Below are experts of layer 7 (counted from 0) of a mixture-of-experts language model. Rows are named router (the router's row for the expert), gate (a neuron's input weights, with its number), up (a neuron's input weights, with its number) and show model dimensions 32-63. Each number is 128 + 24 x the weight over its row's rms, rounded and kept within 0 to 255. Numbers have three digits each.
After each expert's rows: "gets" lists some tokens that make up at least twice as much of what it gets as of all text. This comes from a sample of Wikipedia text that the model never trained on. Tokens count by the router's weight.

# expert 18
router:144093152138134127144078112125099124128128107119131133087140142165056113106114121157156138116138
gate0:186131158119163167127124158109126143116098129137138103131129086133119121136132108116101129172100
up0:110096131081101142143108103077143155155046156163133107148129114119158151142125150104125118111133
gets: "1", "2", "0", "t", "3", "ot"

# expert 53
router:173159118123123109144151104124147181132132118107154139071126080124114083175091114099133144113101
gate0:141112130117145145107110108135111135139127119137146157127131133120139116170109079094186125164087
up0:138171196143154131131110114123143147132150143143178144136093138147129135165105126153092129143094
gets: " and", ",", " also", "ly", " or", " but"

# expert 34
router:153136126146076127078089162158088099171104152125112123135151149129136066105128149111177119148145
gate0:123130126113107129116116155116082115117097154111138110117140137133144110108132188154125112141131
up0:104130095152125136126169149095116126150105128120155150158075167108098123123103149145150124090168
gets: "k", "h", "\"", " K", "ch", " has"

# expert 24
router:149129110102104088147099145110067123131080102125138137132106116151145123115178120171152123131137
gate0:145179096089117151123104129157138141120119125160111121111124095120149133122127114136135106162147
up0:115152103135148129110147095154120148161073094126141155137151131164125107165110119121086111124127
gets: " for", "ed", "ated", " made", " about", " known"

# expert 51
router:142104172085122132097135107141149137112132182124132133085125100117111162132126124102129137116165
gate0:167122123110135129082145144104136137147137169139145139135162127138113123124148122119096102134139
up0:119156093113090128095128129123132160118123128109133108168092120137107124111115134141101139137150
gets: " of", "y", " are", "and", " in", " •"

# expert 61
router:081152133116162127126100152159083171109108089103125125147124106082083121140163124096092151142108
gate0:120101113129098116131164111132121077119146113158145126074142128158110150151120142143138107133137
up0:129152116111062165130105138101145089131134125116121093146129118093134115114093101152122144145188
gets: " by", " on", " as", " with", " from", " at"

# expert 19
router:142149145115124177155107127137170172115126123115099149141141190142116133155116128087107143120134
gate0:145101146078116200159125127128150112141135140163086113070146142109103098126120148113126122131147
up0:122108124134102114115133122140117116127085114119101166073095115108127123111138119123139085143154
gets: "6", "7", "5", "0", "8", "4"

# expert 21
router:143090108160109102134149160140132194081136069112145140116098140123159137121145163082110114109051
gate0:118098114177115097156136139114148135144160100163158133157092146096097128128123131131117092109138
up0:134114118145098162101126139108144138130129101111131134114081175126143152114141110128154134144068
gets: "\n", " |\n", ")\n", ".\n", "B", "R"

# expert 12
router:126161151124133103133170116154127140127119108109079178170158140160116129139142146114150177073176
gate0:127078115130101118129121125131112126113125129131151098107090150059151132090122110178134158142144
up0:153107116114095116159148088099136120148101075143080098121154161127150111128139105123165156118085
gets: " of", " in", "-", " were", "age", "asion"

# expert 1
router:103108152148120101150111081186104111113134138122100168121134151123186104163116103090117147151089
gate0:123167161154089104169121123158074081148122106136104118128094118124109136122123107126127126135104
up0:138164111135104111143117117189115149089143129119195118068110101165134122096124126078125147116122
gets: " ", " F", "f", " f", "F", "if"

# expert 6
router:097131110106124106129128128165133195133097135108132134102133128138124101146122093133129125132129
gate0:119121150119154132143117143150109158155167129079090073137105110174100135112164085143120103106078
up0:133151099117121179116154133140120162126136171160116121123116147110107095137164112150137135098138
gets: " and", "al", "m", " of", " or", "c"

# expert 8
router:138115146159121106125107108127156120133131155094143134127122108143099098149147101121164112125173
gate0:149098112162101149113124132166130115098135157108115130080144113136155112136138126127145071103102
up0:154115135113114117137149109148131134145172112140117078145103155115157108136119142174102140092094
gets: ".", ".\n\n", ",", ").", " c", " but"

# expert 27
router:103138139121142109135150135099173122114139113120132125125126147134131114122168144080126146125155
gate0:176131128120114157101137163098131095140163109082120144102099114114145178129152122157127124175122
up0:123119134169116137154134099106135158074102148131165072142147113130115095122144141137095161111126
gets: "-", ";", " |", " /", " •", ":"

# expert 4
router:147168126149145114164165133136134126129128111124089177166141141144126113120137141127135170069173
gate0:143131156096090096083124151097114160111131134144107113106125067175141153069114156123112104149100
up0:120156131158164135145115137108148128160132134152212128145100116168133119115168089102120086121114
gets: "4", "6", " his", " not", "7", ":"

# expert 9
router:100117112133160111111152146112111153118117081091144111109136142141085149100144159126122099121132
gate0:158132118128126140125129073156131110139121177133151106117136146081118127142116118132133119137141
up0:111115122131146159091155119184152125066089138131100125118105139128154109120143065141130120127144
gets: " the", " The", "The", " a", " this", " This"

# expert 5
router:106121092127113135112102141115124093103088122134108146071074091143083138169110097093134119136108
gate0:150131088141089105145125154136167096139085125154163090081090142130120152086139138115125117125115
up0:127117137114167091140130071131102132154108101097109154098061132112186130110107179121127106152125
gets: "o", " in", "i", " at", "e", "ic"

# expert 38
router:138142146127117133157112112132118110125094150136107104105148119123107136130144112137130163108124
gate0:099102114120123106159152137160111153101138130129133147098104156156124122100147105115168108145110
up0:131109144144129128135084146166137112120122110111153134100163096132107131136100131148089118074120
gets: " |", "-", "|", " a", ".", "="

# expert 55
router:125112149135097121106141113145143089109114170146098146127174110141172132106119117149056138114163
gate0:123098128146115137117138128123123106156099139143134123073167104101148125064152133130098152130156
up0:103138125153178130121166118145139100104156136144162137164141131156113126144168147116092111111141
gets: " a", " the", " his", " an", "'s", " A"

# expert 10
router:141083148117157129102139110147066118092117146115119138169071141174161127186152122181120135131112
gate0:151105092126137129101116163128135102105096099118135113192146114078129110099159100121135145192131
up0:123112116106184113115103151171149130094095178127086134074100192155097152132132142154133149159140
gets: " B", " P", " M", " D", " K", " H"

# expert 31
router:088128154123095112121168127137133113152155151119106138141098081161126153152125166154128116107143
gate0:111155123104134134097105104111094134112126165107120151118142137163104114112145104146141137180125
up0:109112112162111129094124125147157131158170120099151136117136158091076123133141162137161116125117
gets: "2", "1", " ", "3", "4", "5"

# expert 11
router:146131139099209133148095107116117148107160159188123154118112113140144160114078152200161147135144
gate0:076147163101168103139124149126132143092157128142137125096089129121163139148103100134102162180150
up0:139152133125097148143175128141152168139122109130106150147102128140110118095097096128127126076154
gets: ":", "ing", " |", "g", "ation", "ment"

# expert 58
router:175127109109139141159091155101137120154147136102094142137115172165158124135106093154121102138151
gate0:149145088102125135156138112132143113170147127121172104146119143095151143161159114145127063111145
up0:114109162136106140090143104142074095187117115134152119135100140131148140112157076127154106128152
gets: " in", " (", " In", ":", "In", " during"

# expert 30
router:165155146168127096124136109171154123112107131116131097114122111130083169134096133153114155146107
gate0:173141096147151150137132141128145145136162145147123086055148138156115136114093129119126174149147
up0:108118063111117100111146122048121150086135137129137129121149136139142121126124108116093122088123
gets: "ed", "ing", " on", "ated", " single", "ide"

# expert 29
router:135143108085123118060138083123096175143141121130142130153156111113125140132122125142054130090104
gate0:123125113122184131127155117135112127141132136137150138120128136165150121131152111132146094153104
up0:138136126096088123075166110155137099157088151135123092119160147119140145123110102111113129114126
gets: ".\n\n", "\n\n", "\n", ".", "==\n", " =\n\n"

# expert 20
router:104137105099123164162125134142117109170112096164118146141112165134142086188127113157167148123097
gate0:087105100112136125149110099122125128137102108112115109108065155121165161108133122138165087106135
up0:147101147161103112156122171088139134128131142141121091138142106140091105130116140122087132069134
gets: " (", " ", " |", "In", ",", " In"

# expert 49
router:130166156138138097135170122153128135118121112110086182171149134161107125135147138111145173080174
gate0:161150132127111115122130160156134131080106126150157112105106139168164185144111116099113120183135
up0:090117143126117093137121154125154130131134146169134139095167132113116154128096134147138138151142
gets: ".", ",", " by", " in", " of", "==\n"

# expert 48
router:149097122169094121129113179129176155111162136154099133176147098134114134123137091115165145154150
gate0:164113112151149168149136171137182132155141114141103142091128095132083128124113109117130142123124
up0:157133116133158176121120139164158150130147114128178132126122106127121138132102111113138126113107
gets: "el", " ", " (", "0", "2", "ion"

# expert 52
router:127080079080139117128131103137131130140098121113117124115131142114149127120092113110142152139172
gate0:145112131136155127129101147130086115140122139140124126147141130089101134121137115150118111167130
up0:120112113160122167134117104096103063122089144152108082113075132115125114126140136167101101136129
gets: "1", " ", "2", "–", "9", "0"

# expert 37
router:084117104112100099127049132146090110107111151120146145122130125171148165135140126164114122106144
gate0:156157117137106120136126122106132137122151140133152087127113159135163118115154142137098069118159
up0:141164099097133144160128116141086121116114124080133142103146084115125135087140123101132178097106
gets: "s", "es", "ers", "as", "ies", "ings"

# expert 42
router:100156127102130141116088088116146111155147104115129182077155107121184115120127165098103107125151
gate0:108115147134149129152082103139122116155088118095136120111149095121127094141082174114118103140140
up0:108113148157123090116163121083121110122101129138130097133136151129110146148168146083075170124114
gets: " |\n", " U", " O", "ou", "é", "^{"

# expert 36
router:127132109154129123133094159122101125132150123167144105156141085201133153085083124133105096120134
gate0:082132102131161147123085151122152099132099126122186126129132118157132140118091101148116118113144
up0:135122163123147119151186147135182124100118122120122117133142129118131161126174177146140116121065
gets: " |", ";", " for", " with", " to", " —;"

# expert 3
router:109102136101096151126107130158139167142104095158098151110135077128099122105104131093150136108112
gate0:101120090096121150128114124121123119112129115111129172096120136143126154153131099097102108093089
up0:104130086100143103105120081167104136121135091123154198111120153109122128118123121128158139114179
gets: " S", " C", " R", " N", " G", " M"

# expert 13
router:145106152126100104107139156115096122089125086136129131144125123108097133123157134129122159146122
gate0:159131167115144125121138101110123111091159153114131169126102072095153131106151129102153123161130
up0:127157114114117164194122142134144136112097102135144128162168134124129121161143163075123106115126
gets: "ar", "on", "en", "an", "ley", " John"

# expert 0
router:143120118099177129159159166131154126176133102141125108076123113170150113119174147114158111153111
gate0:168102151138151123125142161145159139129138076145110101108157092116152125100151149140101114137127
up0:118122126139132078140126137178155098107124118102103103149170144041176124129070111121147082132134
gets: "|", " |\n", "\n", ")\n", ".\n", " South"

# expert 45
router:147093148110108120132167134123099103145212076170127155158123168193105107148095156118141149111122
gate0:165129088128100137138123155089110119153105108132159171136113121138140169091101116165143108113109
up0:143124079114133130136137129161101120140097142106130107140128150106072155130120146090128125096143
gets: ",", "),", ")", ";", "\",", ");"

# expert 28
router:095163120154141128123109084124095077135141075172113113112152144132156133118112124129109133140153
gate0:123157166166156135155123080115142089176132145165149090147109154117139161128093104127128134155159
up0:117123157096118160106118128135130164112175148108110145136103167130163149132185133123133143127146
gets: " ", "er", " |", "am", " more", "ter"

# expert 23
router:175119120138158101139099141069140160065127117143144093134141126122104144168086141115109138120140
gate0:129134119175134126155127096096147109104147126085123106099144119135138119138099121143152128167113
up0:119113157122119134126099094133119138128113124151150170135097158102169070125121116111103091176168
gets: "1", "9", "8", "2", "is", "7"

# expert 2
router:137107155149105137087112122127149096071115127080086152101147078163126112157115142129088126120116
gate0:126126139126115098130064105141131121112179130097118128113138064136139089154120130136121118133156
up0:144105122130082126147117128085120090120140136140143116115112161150147098181097119145134059146111
gets: " St", " New", " |", " st", "|", " National"

# expert 14
router:097126146136095127102108081099115104109113110137137112149133134175172174129135135176135148094174
gate0:133126121153126163152112138138152116170117128153101109144094125109115152083155116134129119178093
up0:120127127111101121096159136118141132161129090107136121109130133125250189134125115119162135108164
gets: " |", "s", " c", "th", " b", " years"

# expert 46
router:109157162119121135104124132159128143138127130165099112169148125140123117148131134109128122096136
gate0:090126156092136153115154123139089154128116149107087096157095167128103143155151145167119129115166
up0:129094116146156094142102090130127158135118135154161112108130153145144126154127168134136088073097
gets: "==", "===", " first", "th", "ian", "ical"

# expert 44
router:096163162156135130115095187102149135135119147137139140172109136120119147186135138085109129082167
gate0:119112114138077137133098154135113068164115158126160112174113105060111111142159120122122135093110
up0:083149147128131102109095159106114158137141130137161102137149150083100136181112134086119161110124
gets: " ", "-", " sp", " Am", " more", " Sp"

# expert 25
router:108078121169126102176165148142116130122100169119113129080129111090134176137142130104145113145170
gate0:080107132115116139181128084089136160133144115086128111066111168120118137147133116144113112124113
up0:116121116142175135126159132100161156129096112102119149150089167110141141145112130128142128124129
gets: " he", "==", "l", " He", " The", "="

# expert 57
router:134155153131188113133168136139095158140115109131113154155120138150113151135102107148108098081171
gate0:083115089129137109120143084131111140143136141114132101141158115135132143140059134132135079117090
up0:155103126122130135181143172150179099132106125129133120125130163124144118183127118122177123094099
gets: "0", "8", "3", "7", "5", "6"